config = dict(
    d_expert=80,
    init_std_router=0.00706,
    vocab_size=8192,
    seq_len=1024,
)
Below are experts of layer 5 (counted from 0) of a mixture-of-experts language model. Rows are named router (the router's row for the expert), gate (a neuron's input weights, with its number), up (a neuron's input weights, with its number), down (a neuron's output weights, with its number) and show model dimensions 480-639. Each number is 128 + 24 x the weight over its row's rms, rounded and kept within 0 to 255. Numbers have three digits each.
Before each expert's rows: "comes before" lists some tokens at least twice as common just after its tokens as in all text; "comes after" lists some tokens at least twice as common just before its tokens as in all text. This comes from a sample of Wikipedia text that the model never trained on. Tokens count by the router's weight.

# expert 14
comes before: "-", "|", "\n", "==", "The", "==="
comes after: "\n", " |", ".", ")", "==", " ="
router:095090135124124131138093124127110174132147127095143079127123172132178113137131137086131169132135159170153145121131133078172155128132113111130176146141108150086134153152124120151153175112165141130111134122120137131113131093162171106171129138106146135147104130167152155098143151113126122106189141119133130093138088111146109121177156137145120131088107143136116161140089149156127139152101130168164121120162150124164140160123137144082138142106123146126116150109109139138157122142109114
gate0:128099168119133154164139155144103113100144111095138136157134175135136136138153138115096116119151158149123170138115151116132112163124104091130097150099128113112132073161142098160120130118110135081133107173094116113107132184139135170152118158159154148132128116123166145119108128103173157123122146093100123111103148150120153138154125134133144134111147129146121142126161135111195113112116119160099103107141099113080129095138117089102151138117132165127103100144090143164121135154137124
up0:102138106133111118107135107145127111138168159175139100108130158122165106143059132118104117172148154157114157181107094134123117140121087082132142125120137109140123120113181149105130145137116127178163119133077143139083138142152128163120110163082139137141136169092130127106130087113134116149141097140120123143107116136147150143145102131121149098170120139106106120114138147134148128108122107168145107110149096112110103121151092116114142114139131181096181145137124106108118104128149102
down0:115073099127140073183153140112125117143171110161148108107148157106099106172107096134075153159120104154121152121129138136165118141148090154142091152072103126102141162112121109113114126135154117114129123116088132110138167113130116150154151131151146126131154105108133132129156148148100126077149149128140167105137160112121131149132161159101108129153142149118101173135181171142141113098120131102154118162113153109126109127141152121124130119112112143139166092106188120154111160082148141
gate1:122095165132129106130160085094116139134147099138145103175102130130142108161139119096174165162122154096153142092141137101137115105096136166111127124157132145129123148204127103123127124118093101158126126154137079114122164159144138112098143140138140117135163170125082138113145147128078104148125130134120135121127111096139112165154100122175126124125129111178139131159102111104132112130175134105075055121123168124114114141129120113116169109124117092139086148169108108144069067125105147
up1:099170133160131186131141124134143113107128151120109118109110120187080080124148127140146103156179114153085127132097141134121146116143104081105160137113137134092088086131123100148145110105163085099116144154156128109117117133105133162157140106099103171129057127114120110166128173138108165154120151147135113124135115095118125102143131099100145121111175139131172096132135109098107095115145164117158134139099127105139104098164147128174138162119117096100101126143082126085144167160105135
down1:127124146106115116064150115140137133119140148084122138138154089135110159147077162130117105134107138114108160083139136154120115112103141134127155146089144139117099109128134110109157178138127138124133105140172112115108085123106128100110113133143186105143173100087097101119101094101154144139120103133177115095144159094109144104124100122129133095116090062125117152146119064125145126132115126137147138134084109152120109089116145140104119110121123115108135147087114155194165180116169124
gate2:116147161144119113130135154089079106106173094152061120093126081113134118112142116152086132145130143108091147110142111114117086114125116106160125129136118089129139126104112124135119117116152114116086140121133112104128157088161125113119136162145129152073094142134103161123117084134133160111118108086142135159084141115137135139165103109170129119120132119090112156135120137141128137073155126116147098107109121102107135085134158104145124130155145119152144108134128145136133127173150126
up2:123123141106122140097207143128146128142108114095132119084105092166100117150138144134103203129123134126127097164137115115137161097151141092175080131116117052076108183147161124130094158116109112157097137126142127136152137086101148085142113103091144143111098126117071120133120108144117072146149129078113143063129135121142095143127128108124137152168091128155107134126134123146179131048181142116139078113156141168126132156175158126147146129133136142092135113123186127166142093134110110
down2:151159147117131123173149118145102093087136129120121102135112169148095085104101140105150136117163155087127100141135138127116096118139144140101128161112100134123149123141161121122105090129109151141145149141139127154149088072146098087103139143115114141143114143123116127166149098129098118088108104145129196147147118133086114141123134105155154073070111105127106100098086110097125157111098112144111127114080135100116151102137117120115127145182129169150097091138113126151092107118130133
gate3:134132096138169096147093157140206084160154140128124138141157146132135121146072155137087120174149145108138140109137123144105148157118145139115157160105153145143125148104106119139116151117138097097100111136130135136144153048133146120129149168151138121101140151144141097118169098143115100159135086103155130136138116111114102142164086105088102125086142133098165161155116156082117106135089109147140122151083117146140134132116140114135112142107148183129106137135133091181136133153137131
up3:133132146089136103127103112141137155127144123142119157070111139092147102176102129155184115107133145109078140102099149143123141115116145138144111097161148136159104142141126142102145135132142109166144140120123129171103129172169155130129136143157152158117117146146135111112114171103172086152124117108121170120122109135150134120118143151139117123124126131169172077111142181151113123132151119127116131120105148131107144116123153095172187139147134122137158112133156180140087134128145098
down3:094119107114108116097123128115128176198100109107121113109172068139148140170164155129097093130136121148126155162155138144096133085111074121104120110145129139128111131090135155175105093176091139126127124130114138107122129137129054105119132140144136107166125121075142138144173137081169124144127105123129150160150115122104135155125147123145150100108109105123157091107132102145141134128148094116154119153108143105101079136115119160113104126131142157105087089113137162127124192105098137
gate4:130120132159135101141133170176123140103087141125139099167107126120152099142111169124140115098145167154135151144113164153092162170139105144116111126158150103102103139120145087167121085111123088088157166172119130126126140108181146097161149133082096102126149135100145143159169172094102156130155105141130097133150155103110097132123101153142180143100140157120087112139108110130137125083111134124095152140106116116129154129129148119137131126131122118087103158118144103154128111128135116
up4:107138180156083107153128101161144078178168109122102140119131125163139159175142122130116140140079125173166126090093107186069129107153163133126112147100096125136118137141124158158142143107125114111131110093104144076162115156106143183098118131133143119102096072097138104142188134146173158125090137120117143160112103183168121091100091106115120153128080108151093140119113114087116142118149113132120093126142136109101119131138107094116187116099112105157143152137122141089114164118115112
down4:160120091150139122142140117092079099165114148111157109134137123119142118147120176125084085122103173129122148162112122120107164134093125116120118126083148156107153142096111142123136182111116118184136129114149126143095110147145116151148137116137151093096139114118072107091113122128110111189121115129086123130104116055122116122108125101075171089081118162130133167181109114094134159105154157135115166105148116142120108130177154126125119083091145154107120187145145149128102109147147138
gate5:143113117152094130127181109154164099141123135143112165109140052089100115140097144123130119128109125134119113163153111091104153162127148155137134104104146121133130148109129131152143095136157122131140197127067152118148151139139136088145046159102124153147135130129141116110099114095138118180137148137136102111087090103092144156127120144130117168114128123131165114198112129092144145123130130096120132159124149113155165151114109116152108162144079159136109174096122111148075129145123118
up5:131112130120147136121145099158111131092122087112109120106200107076126110152145105141063132106137080117163181063118130133105148126133091136101123132142110148145073094138096151144169149109154144157103121135080086142136123143106147152145132150122154138121138141134104123092083143154100142126132134108145151140091097107113149124179079112112088149148149130145155097100154180150141149139140152125106126143139121149108142132131132109135139107114128145127142133118111139126170132173125153
down5:116084131156113132136121160124120166125119108134121132126125166153090169181109153151126136084119120134071140127097117145125099183088105142093135092139152132161142142137110138143138104113153100105120087116151116123122145100153155129121135074122096120115138097097144094128100078134147124146145119112146143104119121133132088112175103168138117138134158098143141152141127117106133120092126160131094104137082116130142135126139142158144066085153121119112156125127137145120111082138154090
gate6:051152105152099137124115141131132126108173100152139125125162100125115124122123119134139129134135164176136127097105140103135124129087151135094140135163126129143148113154120147121074144137118156084122144122121136175150083129132116139103132134163137127117119103159109127128105095109139127127125052158109150086098144110095159136142106159118123140122130099126153165161094125171131129088107134143110159123120143120137165114149159097185118113129115130165119137126125100144078135132151135
up6:115144152133150095137140127108130101141152151129116066108152128088149109186114139150133102149116141109155126103112112153080125113152119115081120093145121105104116083127126124137139148117062138141175119123136139110114114104120193110113133122155180121121106148139115102121122113126108092168091169134158097157149114124081136118155148115111111122140104116100140086083100143106128134144125078120113161125122106149162141129112145141091154158151094115092131143143164125110129123139130163
down6:150125087130095166095147095148162152122146127145117097113082197136116125133160133171143178127152124123127095138154129121078145160125112168123137131094144106123156132158089134151138134088105099139172140130155144123140160141120134146105126139183153149135150169106110146110108146155146113116120125129131091149114110159160116102144132113158184120108142136158122089149120116138154121128147104144151138128167134099145142104182169141116117124154132116095102140103164130123082110126154147
gate7:126151144183127144115131133138128124141136101111146095102139146122108159134102151143099109125112112154127124121148071119140135127118122137130130110118120150088130131155167114094135152027143117122118144165106159142142124157142125129163140170106133109096148163125140113115153086121137144156194110124144130108122114167112098109149092139112128132127140097176116121109125158102152115181110106140166140117129127165094134120113131135097121106134152114137077121112115099101129116126105134
up7:165121120117143173112143123100137137108120124142101182118106143111157123126090130103121114108156136140147092152103109111111166168135138136149129136111090109148103151099086162140134154123107097112145122150134096177127179165122144108131089156179107166146113101126135102070177132120170109135150137155108134121142133128190117154149100155157117072127168134130109157142123126131135109083087095123128164115158128123089155128104133141137088121094149107138160130140137121111132152144124123
down7:150142140167081124139161126113137141103127161132155122121109101084112089087137133126127166128156152092128164140126133120105150128109101137059129120107159155089103126121143126143143126156114092084161167122139128127097120127126122162092139128176109134149177118103151107138119152115166146125169128126159124113147112141108137154128098125145089119157130114165124134144117178134123116149145126108102117109133161107144158107119139127135136113132151156112101116142170083148071121151089139
gate8:172112141126178098136118132126140132105148120115097166115112164120121119125128139109112168128146100122152149146105090163097080104127123124114177164124090128090135095140142115102124116092081107081154188137111093116128152129172109122126123138131084105123188152176131119108149139160143149119112092119141161123116132139104135118116139095104110135144106112183113114115113095113145142115082139101084094085130120131127114106124099145096131107104160116073114138139120143151119099102116129
up8:136111136143144132167140156150127096112137134112131131125138107177108166113172108125117131134115133147108113089120119118094117121118127105109097165159108100100110112112146120158118127123110129094113137124107147133135149085144145134130068149175165150159152104109125098103131089110115137135131090157136147113143124112119136137120138178184132115103131127076100125117104169184099090150176113114073142106131117079120126150129113126133157115110127157157143139142090151155152148052118126
down8:069106141177158118102126162108135116110167124099150129116127135099126154125133107100142146111153173125121105127117148134131089084173116137132129104128122118111177111121139135135127129081096118112122120135117143099141135150130167116159167117159138122112137133151137147133139144111075100132109119163111146142070112142120125116161114104154156194129143105095120129119139096123105145116137143130133142169134104142125131144104137111072102151098133165141099115147104117133141131104126098
gate9:140142125134124137157157135144134131106178122177121108134120147117165123137116125161127132159125164152111144146114139167092108102158137108102157110111108118101078120132128142108118133130125160130116124158152108123118128067121131102088104107158110129118110090178102110145150128146109135145099098067114170131107100111100118147129151143149138141141154118162138126140121150132137133128077130145103094146103090148162098148132099133106150115129149114140157107133073111115098118124124163
up9:134138067125098106145090123162123164105110143179129154107148095129118163108150075097113125118118130112063084147129134114134135155129130155135126179103173118143132097127161101151104099143108126099126168104088122142155096121128132139146144116189149152107138144108115144136122103122192117120089151099147116157149139141134149094145137154144109117118147144104152121114129108083104105136162106121139119134134102118061164135137107154125139112108154122117115104183140115148108122121139101
down9:134121126131168123107127174142120151138118134130133122058121102094137142116145127131141130123145126102116153154074141125134084150144094114106102127157115134147167129131110075138101129088168119118108134113149148121078063137113139182154111107132130117101152125155104146177112090111113100115060124120111139128148155093134174123168155143123109117115085139110160143131134142125145083137068138118092114115167123155085147118122130110085159145131108148128098134140133151110123115123111109
gate10:120106099094143137125147140146115129145136166139139141141133115137156158114132123134128138098124144133135129117139108119132124149128168148144136114130128104136129126094134069124146164089134112135127173117127122118114121139115155119126147135149171124135132112126105117131162140137132110118134155127146084101084185102125081121124077179172115148136114123137176060126076147148106135119106141101160140119142107169081110087095152150083174122105122123126130136091114123141113128147123106
up10:112133128112116113101118087140136118121129118133130149131127114139126148152110107118142124092153131117127142140130115115161108155105100093131130162148111136148137146075108135104146114121128167146098178110155119133164119124160099154110129113170141087147150099190086146100109127149144115121137094181083193091114123112125155138151120126151125145117154134087159154098129154107067118122112133106104128160118104080097142148106132175109131100135113125124133110125114090163133119101108137
down10:107113085137124151178112125110102121128126129126163142137112128090138148141148097127144169142164168107123096096166082148112158116120112129096129122155100157127118105107105124129182160127167132118151153144121129158120093078144120127172108142089103130149094135093113178132157082119138134148172146101154087113142144139141126144135136126133108171094114152125145117153111182117138110137129144089153119132135145175127099130163147097121136131146114133109083096079163141101128130148129126
gate11:129102107141142144138179152131125136137126140145123089188099089136181148097152166107087087140130116120118171146106091172157107141106141137134096122092123094102128175109129137103151160131142116138138139100116135111126140098080137136127105176125108107169128152166154121106105087138115148120140162131158124166125137154125126186157161103094119157082153102172118159145103106121151094128090146125123115155140154137146167114137129106106128121114157090142114168123134109132150100158121135
up11:092116148140147137174103156160149155143129100148145144129101147154123108158125124143122140138150091109124118169157162124114121137151121133108111107134134139116090125098108115156132136161107127146128165102129117159129129143100083131122108124136163133152093093117123108127129138135136121159132126149107191136131135142108084110120153188136119173131120134119121140125121158181143141146125125096109160101122167120121127121127124111136124147147117135126163106118083118152085164116143135
down11:118086162121124094146122113129147082074169096127153108158139121176116115117109131147134142166128135130157089168148138163107139139090112146070133149127155140124145138130133097142172142104145110147096120103084104108149134098149138168133122097134150133126110166137116144135096129087124100169146157133109160110115128116136169100165093187128121119084134118125111119117139105126156122134096148092129107119086116119150122131103139077131113145110087113121130102114135167142137111138047148
gate12:132109133145162137145124149129139129116129149102101159147163162136084117096126134092081175162149154125163116153127163119157119144143122146095125121158131207133128150146145105091121113147135140127167132170137124154082094118128130132118123131195096123169149127081139126080144160116122098157150158123148105150066121147101128124144115182126130136127143127148113126094106121124100143111114157119109114150131131131077145081117133113084115156122133094099190135129112126138107133091124149
up12:135152143151105137088192139127154125096152082142128141166128109095098123153094102136111109145133096142152121121151127123111118165133124126132126074119143135191151105130116135143138106130125152145137099072099081122105103131123121095143110126121159090160143140108152109107104112113109111108104122107101123115168121130127110130128148111138106100140098145141141125218121122143161116143110123125146150119151128145129139152133110136117116146142148102174131154127122086123126113171148098
down12:095128116120080165131117121152115125110111106147091117145122074068160152130159144108135121123083118137144118125130130084146118135096133128108070128092143133130182122145130154122149092162141147141139134136129113134131093172123110100144124098129118156129123132110106125125102112169122119130072128111154175135107171178127153157132123094089147145152140135097118140126106173130143097118151132094139137124110122143135170105116118167115145101088112125145121098137128146109157170176156103
gate13:132158150172135141111144124113133138123122099156122120161124102094168142147090142137120107112108183131089104145115109069162109162133099119127132168141095159136167083125148121102149144087126121132179153117164144166110134149108159141136095145137082153142136131086132150122148126164165160112121143157149138137140159089098100144120136094144127139088113105111143109100138103126155142149164126112124140111154087130090103109112123119147132144157108133105114146104121120143128139148141146
up13:116123132117160086165172102133117147117116131169110113130130161159142169156094115114095149179114117122142065089133151115142135140106147152125102153136122151118150077116089102150136149094146156120133146136133164104109111136101078135136129134093144115137095136132133100095141117140105128096128124119128076131150089133116124127084114102122122091118111137114121096146154143116151140107134116091122095144124135102106118132134140099130109108128133134137129125147147162105121139145152115
down13:098077104091121135124126107097092091134117095105131112124131178126103137109145085146098115140143108120107163147123114088136125127146085119147152095097146114116094166172160142127145079114140098128113100070172100097073110084108082107123138093165101114112133127141162158075078125138147112097091116146130106116107094171177107112083152150118093119115100111135142077111109134113134187088141128097118145144124120106117159162097141115116120135115103158159126132138063115136130118137100108
gate14:099166134142149111114167087137117124110162124134071115131115141099149133143152129149157135132123154126086106109112165117171107112111142139141116104149171111097155122107110086121111115102134145119106103083161170158124160131151127082115131138141083140147189118138161126084163134116149157159134085136109119106125114097118119109151138120100121099096160134142120119132141147134073163177099121094122140162107167141123147118169186102079114142119128138118108087129108109146093126129171099
up14:132106112093117142095098145143141152153103136173126140107156115157148199103083124123123104130126132076143127148110114102168128137115133118109094119138096129156084147138126114127085138110143128125107111123104124135156128118138132131128124127160134173157127155120150177123151101111137132124112132178118122126098107143135116168144088108131110146154130124138142171128108055123134135087142125128118099116082088099125174107132113148156137136135146110141142154166122137112149098139146125
down14:145088110141138132109155088109169113107131170132171128137149116111117158117109120107110149132107122165166084089159118109083136107135134149181135140124145115167155136131137173091149129145099095082128175147125095134095108119124123139128121136154115139171101120092113108094148152135144146182133119108155117191126176139055154149098094140173104088149156150104121123130147126147086172154129117137125155123151119111120190122103129103138098116134159132095140162158126102133117098105128128
gate15:113155136138133153112112163100139114124142135117130137133165147149183149123147131196132083184167111090101127106106114093136107105111111116136148098149157116146131191104097118199137137100125127115105157109158133149134145137159141153132088142146136126138093139135125157110101132127109112132098123126117109122124175136142107145103137110124140081117163113133150075150168127126138139142139090100157100129125139152133144067109150112125145151173122137135152144125145169150115084091168103
up15:137106128165144128125133135116109136141141145150115139132095101179151107126120101147098138101145150117122111090139104140121093111120125148113140165098118138169135109106148139139130135140208142164142146085123091097099121095137102149100099114095193094096126134134161119104109140103124169082114103148108133097155113143141122115090147130173131118118126146113125145079183093096129150138165061157078126132146136140088164128148109106139150143155112130091135162119173095100174123143152157
down15:124115143150130092136141115096120142178129112107106126134122090122105084153122096114115128121119121128172120158166145079161170135140119122126096101111147131143142136156109147155131132139127122095170119106142116123145145130104131121169103091113109116137126143157098129140130102108109125148076162140124067144129146138134115113148175095118104130111113074149176159127122154076125152120082141157118119110101153159151080167100137161117110102139156099157125106141099093137076118138162139
gate16:101147098121115110160139131175137126139134113134153102087117121122151094171106140152091129111129120143119158123148091196116108144155088137197155134157119078145118110139106098108139139114139121107143105127145129156114134116099141132129100117143097139130148120109156154125165126112134107151093078163135096111141148175161135140136099123114147135134122081128119122166092158131138125135135126069157149094081132164128074101144123117096141118085165142103123179128076104143127143124128149
up16:116173136143131113110145103131128147138144122103146167137140111113113158102147137111116154157154103157084141120089122128094112147169155114152141131142163130081116186160140147124146148147165137156143180119148112109109103097133113119131152128128138114062160121129135098118133111104127148103146093100099128139120148123092093135100163175123127115116145143138121165123140122107103155100152143111131134142111113123181178125129122098109136078127126105141143113138136113127130136115131124
down16:151172132133124125116113108126142126118141144076134111094166115163143123121135087139138085146189096166124139122086082143136090100085100107129133089145089150132100115111092109149129161150108120139103157156195135119104113114138079155126106161105135089132168142116106130176149139123139143106121101143110100190139119133102155126140156115141099078135144154158140145127105116087136091103134148110160091167116086127130176095065138150128162124104116116131085133096141122100119140065121165
gate17:148164119163115160115119135126120143118149137130116103122111123138120140133116133143124154118126150130153149154151158138139111149134140104129131096149138077118112151186157179092153125117136068157155115154099111134098128124156130087081130135112136121182170143167135136083129123127066146149133126138112066107124119142145135129126131142109138162115149118178145110135150118137130129111148124108132130120132117102096124116181147144156192142128200113117185142128147102177139140131150162
up17:159146087126140150138159146098096103127157064144181124123127174124116132111132088128120151121106136111112136123104110146116123155142132149110139096144098142091107114149176121153088113138132138068094129137121133123119086138128138125107097136122092086157116132120091135142116117122135153139087129114144146123108155112121120134162076102119130091112087151140111124131134149106116117135119169143145134130140157175094113113086132133105125088135091118154062095096095176117124117094132139
down17:117133112114117097088147109104119090132084118119076075152153114116155136122102124159145142129167142128117144130083181099098121139117122114103114137117135110102167132114123176089107116144144189167130141125133143134082123117114136090122138125141132094139134137113183083128146154143156129165155107139088115157144115162135069166097119099108186141120139126123115115150099163125115113105150104164117137122148082139147138088171102056140137137128122126140118108117123149139156103135166154
gate18:106136125135139083124092157149117136130165074152149141145136081136161166160158142080116102109113121114104100182126144119164142146107137131108159129141149140145105127121130128127119115106111125130110166119181147135161126095091125105116084120092085179136131120114106145115096150123152123118133136163136117065129142156105134095126170128157113120148115146152142143114123103146123118117138166169149112104088110191126100104139139119081118117117150137142126146154132109150130112126159093
up18:110088160123090138071087139125166169139129078174140170136149132118108095128136128123136119153087136150114114115161149142120151130136071097163158137098143092116140128104103195141136149080133084120079114114124159133118136162134111156156123114132112126086138123130151120123172142165149093141042141174126062119088115126144135117161143157109139124138124125134144088117135123168137146112172165124134145130109145140111111160155137146132154102158131170146105123157126170163132161103132102
down18:130096099126122129164100127164148191128156122155147116115118124156143122129142156145155096102143116136129118141161121096151144129119152099145083146108104145141151117135128070125154119108086150118159141131154088162129102155129140146124135158150141154103093124132162103093127109118118141112183104196115137168092109123099142107115151115109097122079116121143118141151131140157108101148116118078112140133123128167145103111127143076117116129106127087120099161072119138079137136148140104
gate19:152153139151089112166131109094172125137136115126154101175135146146125101129151091126153146113105147120131105104155157158134142133103086111083100113159163101119096131085145115143140105151154084111160149137142183153124130164138111087123177152119100123128172103103106126119154105125135110146112138134132111123126125126147113136136127121131163097136143081175125117122107107116156139100149135122126112113135137110107141118080120109089146120108141177097099129118129142105116160166136122
up19:113128157111154120144158125149128161172094096153152144146145095136120102150130139114122122119151153170133134141140127145127110089146140133135075088144078138143130050144119120078058101145150123112112150152118130127152153135141143098141126099112099101156122134137120153127122124134109142117119102121089178084118121113094132157125130133151128108169161166124106138096127130121136124156103165131151149153107156100132144118166173120123134106119138136077139112107123068124162119122159117
down19:132135091115102110113131131086145119146113162173141134119130132153132129141175151128142117135102115120137137161135136108138122146117133116106158119136114156141143104070110058124083148114160108123108089142154145126115121161157159135111150087122084192138124130095145140101147188102135130131133110151111104137150154084111101127123124174095113127133115106137072120174103087093119124131145175090114142114104110104128117106155108109126152105159166188149098123107102101138105172083114149
gate20:136171161133108139142134110093110155124120085090175145148106131131107125157067137149171096138116081114123131124125139134100091204114115131147122136149123101125114142101122143150116141128124164148135166144075117085147124118130148140151161155165105128124115156174122132122138126137117107154112112126149121157149137119104109132112167151053135155136118109133149174105145102101140143124127093162102115156159104145117102099140155178122112120100119134137126163149070158137136159174131139
up20:130143153124141113151114150091095197127159138154156131132145157132140129101062166153135124153113161117092118167124121126109162158117132111128101147138082075148131114081135136134089158118121105149132148153099126117080109153127126114133129143144123151110111144156107126157108127180139115095118113136118142123175149116125139120128119158133131116152106127150172149167134134085140119092133149160102152141136180136094150112116134105127114131081154141159197119100124136077153158140127144
down20:140146122141090094133147126135109108131145124096127136142090175122126135136153135112081134099128146131110117128156093140122091108108147130107131101098149129109097134142109134134171141104125156160160114091125114108125142154151137078169119078120109140146147120140132125135141117131120095139125115126135085145165151144151133149112137116151147139186110161117069138112143159107126128215139163133128113148122082105129147138098122146097149115117137105123148137141119138136145157140151166
gate21:130153134141107095120120122109146147118142147112115093179162135122126106102135128153146105070100111133093127107126082125140096142119110131122074138101190167132145140111112120080143131156148179119100199151192124101126115103196107121139141114119120172169100127152112155082139121195120101149151171134133126123118148120114102110134120147180120121080140094140128137140129173104125105134140123140085114131154104102113143127152124131130100137153115152129155106120132146120134110104130137
up21:178112131161111136110098113128154115151119152074125174121167191140129102159167154138157113115143068116168098137120153103117110144165156113071084154098179145134144109151095168101160159134166176140101091092122121155107103113127144135124125162142127142130118140149109131069133107156126072100173146126161097120117150143125139103124078186163086097102107174142118126099095117103165165107137125118147132098151146099133151119148199104117143122118128161156132177157127127120112134116155140
down21:140134132153110148160134134134168087180167136078120139135107164132145095156156104143142152112154118117165122147123119152117139109121114169127136137132115105123125153150163112147104157117144082142091115113146082115154122116116163147169120136109056139124082163048154120106108137157143143074170147128120111091118079130149131141166109135153141095093118118130121117097086134163169098118140154119114153143136122118129130143135118153094120101130147108105123082104108122136102100147127125
gate22:129129116150122123165132138145140126116152180164140125179110136151143118091167137150113087172091132127083107147125144146112124124077160101125114141189153135112134132122140093115155123154100145160138169153133122137094171113118166120140138140128092123161107143095154126112121117154117140122145129144126161094135110070100123116130093142147138118093132092142141130145092147099136114144147140139157120123107122168164126121122115157096117122112110130137130107133090115100112150134124184
up22:135102140129118076134128109086181128106139138106134109104112137143076142146168168067099173198105133130130123110169125137126132092114079126103111128116170169141095098118127117157127147148084105157125106144141117106105128117129124147122142121117074104139166128122146134130115125146156123101132131141135138129129113156109140087140108164110156127129137101154115186137134147144094137138126131133117111089085117123118118161123163162097103148130090138130136138147092110103095162138127146
down22:127129133106130087151098125111136147149114138114130153118112104099125130091134130141127144101155098152132091178100139121085129123122129122145161103135153120160142145116095131153074115108135115137115109127170124114095140128107150076138084114147121103101136152138087129162121149132104081122156109115134150116153151126129130119059140202102084097112148105110107108138104119144135124100141117124142163108136158130122156115106103118130086106145166129135130118172133111142146122124130146
gate23:095154128110142136154116119170143129129147161111136120167134108130128145121158145120147091127092124125130101138140141123128132150109143155075087110133104142114168089176181130103145147126125141068138147134122115136107123111124099121115124138154123118197148118152147162146074127122148103128115142128176090138118079114097167145169185172117122144135174138073129117107173119124104110110082138133105102147131125182140123119112120119183154151135095092155159145157123105126106145149150157
up23:135165120146182150123124121127113124108089146126137149154156126155130180136154084136170153118121116127122090100146127134142125115135115115180142126105124115141135119113141112144141101082106111119140105124092121121163106099117159106149138166122145121161161112106133145133092143111141131139126114115178151100111084094156139107112111161082131129155178077162131135116109128116079122140169147148152111119128205109173123127122132103144106110140117130131124160158124157097136133128092095
down23:142148127144109182148124121149091166124144135152150136134116096120150171170126143104112143152134063109153142083141107138143126131131096163144114123102154179120124149125158155114111139175203129150139094174128128132077183122122121137166145128152147123144116152115129141156128127137141141113129172144151137104137099108164123145212123118119148139135112132121148099093142101095134100125097124146109171129094120134099178162140143116126155136115164115135098108148107136140112094133159117
gate24:143146115164109131119180129099143101103140097142110052164119113132154127185161205124126132150117102105152142153128148124122092139133181117078124085146093134146123114133120087154172129105100139131139145117137165074122122133154124102097114176144138113102115106142082135130160126113117123187163110175132146082140134127114111127127124124112157133107133107112163093125094127136113135123122135135176162141120123138123160137105146151146143133129133147124119099126158096175128105072162139
up24:131147127161117156128150100095109169131133154115143139134172164133108137107163128132106140128127155123093108152152125140116126079126120127112132181125123100134130118139128147132127179116086134116111173083128143165119133135136108077103128149146151134145079100164127140093080147154159111151144182145147157132122084189126122158137143144143148141096157147111154135154093100096113133114124097121166115151144135130175103156135140101098122105089138167123109143149157097130150096144121079
down24:105126122089105107161138128139141151160086133124126146130125109131146128110177169158159130136179080139124123144115132127104156166131150130114125152179145127158094111134091114161073132169144110116127081108075100135112120102099159177110101148070164097135111145196139107127088134132165092088164097134133168163123108120102128113147102141135131172147129127145132136161129157143188156134148175137148159098146121109130121136151120152094133128119142139108160145129128088122106115127159133
gate25:128137140104135157116134139101161120128152162150088162173167107109184148151130135115125106144128132186103122115117122148144087162113108142130126118140089183154123107127136162138122156164141121116123157138123151117164134123151183124131105147149117151155142139128136145119093088147132121145140104193130082139111149125116138128103129133161119105171140134134144119122076062108116126125123127086133159139147135154123110070116130163087099142111106129165149141147129084133128122170173119
up25:102117111126120126102140085128151156097125138103131147111138136147095088154153105148117154165124077101151165117107156130108149142091150103117121171156161118127126118132092091169191120119135144147139138145126130144146108118096141129105131150146103096126133140153128127149123092116145108113130103122153136100124159139143118150123150107152141116128106123112107107119152129133126085144135141119160145163195089141159169115145146096207165131146134131116132147122110144107144122136137116
down25:142124116143144096107154136117122146127136148139134108107109116144127133127125111128140138110138115129127119114119065124158140117127143115110133134103114122166123152063137104079151153083151126143099128116146125126153084141147094131158132151081134146118097113123102129113095128151108161127171156151122161104105213119133137097139154129107089138144133123134186135107091111139109107125087117088142099131105099108144135117100122153123135165066132113086118138110158111149167110158115142
gate26:160151130101159129112100117176123146136134138164103150176171150171173091107146145099109159159112081151144120129129118146128118175115167148152163107150190143127142116105136111193135104120144120118134141113169127094097137179182140137136109129144130184154132147133139148148135158147101138182116092123141167154128173135129111063117117126132140142110139115129110127135118130118151105111106124140171138160140117111119143161153148113122113113104130158112128116140126134140143172144138148
up26:135097110153152125121141100125095100111176121144136130114147141139133111154127125180154129125133134097089087115088105144124110128085107092163120103152124137120124136160129111093104108111107182110158125177125083134143091144100123156107164114090148115143142134101126157143102085068106124118183131139137118147123106138136107121143104146148109099136158126116136146127133083141121119147184121130145114102142148129128141088133124109106115128170121089119103131096146095124100120120080151
down26:100155088151163129115105106157099100117129150135084154083099137109126121093093168098100118140132162151143124133131140105158117121153121107142145131100107109141158116143087115121154163146128123135122117104140134172108104157104135140102092167144128133171149100076155079116149103130152145109139112140127111114153149157076121144090179105108147135147097087188138147158076089145141120092141122105072113106136099122165157090176144105087132107131146096134135073127130139121110101105112106
gate27:141149138123198122109164102137096105145111085116130147113128132122151136127141088137133094163159150098172107149088095131127114137112151134140129171134122148161119113146148144167126145157172125120134166112157139133122140142153151131123140145136116143131116079144126151106134100148138137149108063120137108135169153173134118136137106130152155116153124109141106140133114119117092077137170128161128118127158102141125115144102115116101193120103100145130123147157108097166110116146131120
up27:135100139127148084130113095081138120097147131128133105141175128145121137154098124107138120077144165122133113139119117119090152126135108121101112124165150160087149122105123108082127082097104106105142098100100142116157143110150102152133135116092186118182116130144137144131140134130135151133119138094119142141136135102119132142093068152078126071097085116131125156182137082119107135129088061098135183151106113144112147104130113093131111109167137139112127153163151148124113085149124162
down27:121159101118090131099115121146099097112146149137123114155097118100114154151125090125162104137121120173118122119124115166172098121129130123156092124126097150132138140143147110104100118113157116113079138110119131133124082152114138137127199192114151112156129101088144111148121148104106110122104068113120157156108171101165119137154128136169107111111153094107143131096091152133168128130161114136157112108155130117125093079120136101131140124155144120116153121146109130107117111171102147
gate28:133089125145125121115110190133169118156111120132100127166125112141102109122133110120132134137148185139108116147111113080135094123105105173120135140150153084157125161141135163103084122155098075128130183111141132129163097106103116137126095146140133153166101137098148112118179146173135077134100127106166130141070074133133167149137160125092145137154138143098179129128111129156116117119133104169110122107143156092152145096124151178183157118173116118093093111112136108154144070160116122
up28:090113160173113135135128132126109132126118151144129147108155130114126117111121129143161113111137141140138125159146150163120142116105132136153113157088117143109113125164129140101111142144081108120125135139072105094102136169141139116107122108109133145103179105127137086161125117081151134123101149115148136135125129147113093129125121151133151120103152127122148110099126137101088077127138067125134135100107141159111138143131106182112121137126128154158171106102112101130143104097151189
down28:159127148157112124159127130082122143174152141119078168129101123119115106112142156183110170092136151124107140174106096123122126130096109122089102106102136149106108082170112101140089134122121126105112139125142157175114142102077116091120093083091126108123101129096085122128099089096168104135104154136107168096136132162125130108109115100143103138129148146103165100118151119131133120153169136140109148110167154156132126109127171120131117129107136118137123118111110120138149122138130151